Below are experts of layer 6 (counted from 0) of a mixture-of-experts language model. Rows are named router (the router's row for the expert), gate (a neuron's input weights, with its number), up (a neuron's input weights, with its number) and show model dimensions 0-111. Each number is 128 + 24 x the weight over its row's rms, rounded and kept within 0 to 255. Numbers have three digits each.
Before each expert's rows: "comes after" lists some tokens at least twice as common just before its tokens as in all text. This comes from a sample of Wikipedia text that the model never trained on. Tokens count by the router's weight.

# expert 82
comes after: " the", " his", " a", " and", " their", " The"
router:120097138155122149145156147106148113110113154140122116135114143123132059136108116145113125116147152119093124133128125140101144094106140117120104078117138155126170124126128099103152135161116133089162148150150131163132117135183117137129107137095105110151131096124107086109120115119137164109130090156124116175125109186152147179115124092156
gate0:115123152101123130104163141158083084109128163126103110145116127101113110130166122099142146115131114146084098126162063110115100095138110133120142110136163133174153162163169128118114114134134175152179134129132113143141104095172127096109096136144130126098161126126109116139136133118145144116131146100099112143147142147138105109138119127137
up0:114167137134141111120153141124072116089120138144140085134143110119177063137159127127178090116105078133128135118134096103111171115117139139110138139136119125138120167169159111084126114135150151160173128088136121126143127114144120138123105113160104129101143171138122135126134130099108113141124155134107138119109077111107149117174084148101

# expert 80
comes after: ".", " |", "\n", ")", "==", ")."
router:122111154201119155139110151125140135117096131161120124160137116137102093143089083152083123139136125128123144110117153153117150128108129143105107120094120129138176118105118147102141108160094123100140174161152096133132127155165151087075130185081144130112136110115115133139111092146123150093128150131089130164120133165084154143090113100125
gate0:123135150128134116126112126144093158120120166085131136082128137109143164125113153117135120179132150131144162146120130094118129136134105146142138122168095152094163129161125118131127126150101123169112132137138146127148138082100103135159125092148122138131109126135083124155121130084116142125139101140130129117090147118124119126122111147183
up0:126134115130141134092110135069122147171106163106126113136125140122138166143091117139126121143123146097114155121130104096104158169151100142131118129147114142102161139168150159157147117116085149148099167144136154118137116120105148118140133097175155151130146123120087114154103098056190133122145075177138159122099144117176117135094104184180

# expert 73
comes after: "\n", ")", "ia", ";", "a", " information"
router:128130128143117171168138116103142144103070155138115119133122156148119119158107111137127103093158163146136121106112138129137133131111157128104143093121145148123166138086123127124151089193094109082125151152158118116143136150170127137061141156095130138124130101110149081143127060136091134095079120156109145182111143135126176136102133117127
gate0:147134119109125116128142138122138127086182139134128095189158138157113156141161116135127140130115159147131107098143142138158129116099122093084147166108159085143137111063089156103127141123108082129110082131141190134134127142132124103152136174069139108164111159136086111126156085138118094142130099130129135132123164091164124135130108133125
up0:150146130086104122143128100111123122094147115125142092123170154152134145081154121147058161149162157169114153099134120142152127133102116111078120157134108115145126117103124163113116141122101062123083108130118169140164102178126114116141116147058140125156137177138089106104154130113146101136165116114137136160126155125147157147140147126127

# expert 85
comes after: " the", " The", " his", " this", "The", " first"
router:162127145168131147155137162094133118105113158136116147189157146126116091110101102132139098139151154147143074073152119163088159108118120133132091080125124151125132138112129102106116121143121114101155130158139090152112115139139135119116125131096114156152099122111111098131154117138129162099145081172110124149112133149137166169125124145142
gate0:141112106153099128113156139098146127128137077179095131114121138155109133165149102112135123178149113101144185149167131055101088150136156133171176111153092121119105144083133115143093085158110131130150143161158091099107123120116121105144166159104138159109141165100098106108164142113140170125124134105124123160109124101165120178100125162095
up0:137126115102151147119082130155097139099090160134150168137119094113133092138103158144108157113118153169119102088114122166133141113109119133087084118108138121183157112149141135106165148137133141140129142106111126101136129158155110131120087085134114124152117070154165122142072135130095129122135110126122136098131079139111145089159114116142

# expert 33
comes after: ".", ",", " he", " He", " and", " was"
router:149099118151083172144167117114113122104116142159133131145095180128137109116101140165125104089142125128120066077132151118097124082134133118140136100137104142087135130106132114093143116150138122103158154137132106141153089126151152188097129146080128117142135119101129127113098109144110155097141122146117133139143104175115167113120111127117
gate0:112114122111128138147134158163146147133132060100129153141121101112142110128116143110156130114152158163115116095138111088112144118163122105152115111092131111142061135124123097176112116167155108151124111138132156134129132177101109159142166118159114080184098120107160085082146127070114119108157132171119098141115140137108092146146120126116
up0:111115129133135142147097145114166152099112081092126139101128155127114126135142123122147105106159145139132141127154108114134118129136117112125112108141167153114111131126151113191101080187137099167145138148157124084170153161100146129118150117171137154143194143117136112133140151112142114094133139146100113105165101129139108120133107155132

# expert 66
comes after: " and", ",", " as", " with", " to", ";"
router:152088146144095166145132146097136125099097145148132132133114143156128143119138082177126123115150136129102119126119159138089131142112125157102109112117111166130164142079158157140122113134121113120154191145148081100178116167153137101127114121074121116153133106117095111139124120142105116123111117153126174153104117127107163170134132123127
gate0:133106088086121137107113144122153108142142106124102133119164103127159073177136169169115141125125125106143123146146148120114114136163129111134139120144151140113093115120152159148143115180091095089163209146121155137132177127068089095147118105148118133140120107114127123137142155123173129124123136093151078133102093118148172149172114083156
up0:139167130156170099162092132109130128124101131124142147132122091077153110175102127183115130123095140136146165108166147092127144138119119136080139131151137135121161141125071100116114121111141148104104172137126149126158171136092121133119122118128139168165144084106134156133137132071148155116145114118121129118157098131107145134107135158097

# expert 109
comes after: "\n", " |", ".", "==", "===", " =="
router:154127125174120139126145148127171143114128143163108123154114112140070112154067094165076149093156151144101108085108127170133158144089131142115087116130121130139170127121116131063125102156099163116160151146130106116152108150152126116092108176105105132165163135089093106154145103145146162096120125137108112164115138170102151146102149111128
gate0:115134101132115137083140127116119157095098154154129133126106105121112090161135139156127126105136130156114158109111132108133142120178125130160148097135113090110130210131138151105170109054127110139139084148135140120106173109146113084160099142139118145138081118136125090136140125143082098113090113149139102128120154104123171131109142145111
up0:145143087103119128129151129126083142122127131160112122100128073130147132152130132109104111108137110158130134122144085102165117132132133153170080099093129107089097163124124126123165118074146148140170145157116095103153135079149134112138138141184095141124158104160151107112139141135105093131072132134113087162133110146127170148093120128111

# expert 115
comes after: " the", " The", " a", "-", "The", " \""
router:139114130142135178142126139123137157127095134108134111128131142146138099115085137141094106123137177139120119111137110119143136122103125149121120068104107191131167122143121116121113122190095146127168127148147121144150091148146182135130081186125108138147133124150117126138115118145102138099136124134086115138140138132147167147120136099139
gate0:071143138156090100120122152150118134136147148159166128102127121144135110120118133114103079129103111091122114125123133120136127118100120121120158112096126106126140100172131112123097124126126137160158140175151139125130156136083144141130137123139145112134102123120149184144105066124060141099093130131094108076133168091140134154144172176112
up0:097158102153118122090141141117128111139123130171100127120146114125165137130136129145113071087098119104122123124152123135100173100139179136125125074084131187104144099138111130159112104113129093149151119142131129149150125129061162129130130133125101129145102119120119167116123111130126142114096133118125122128120199102118122189124085134113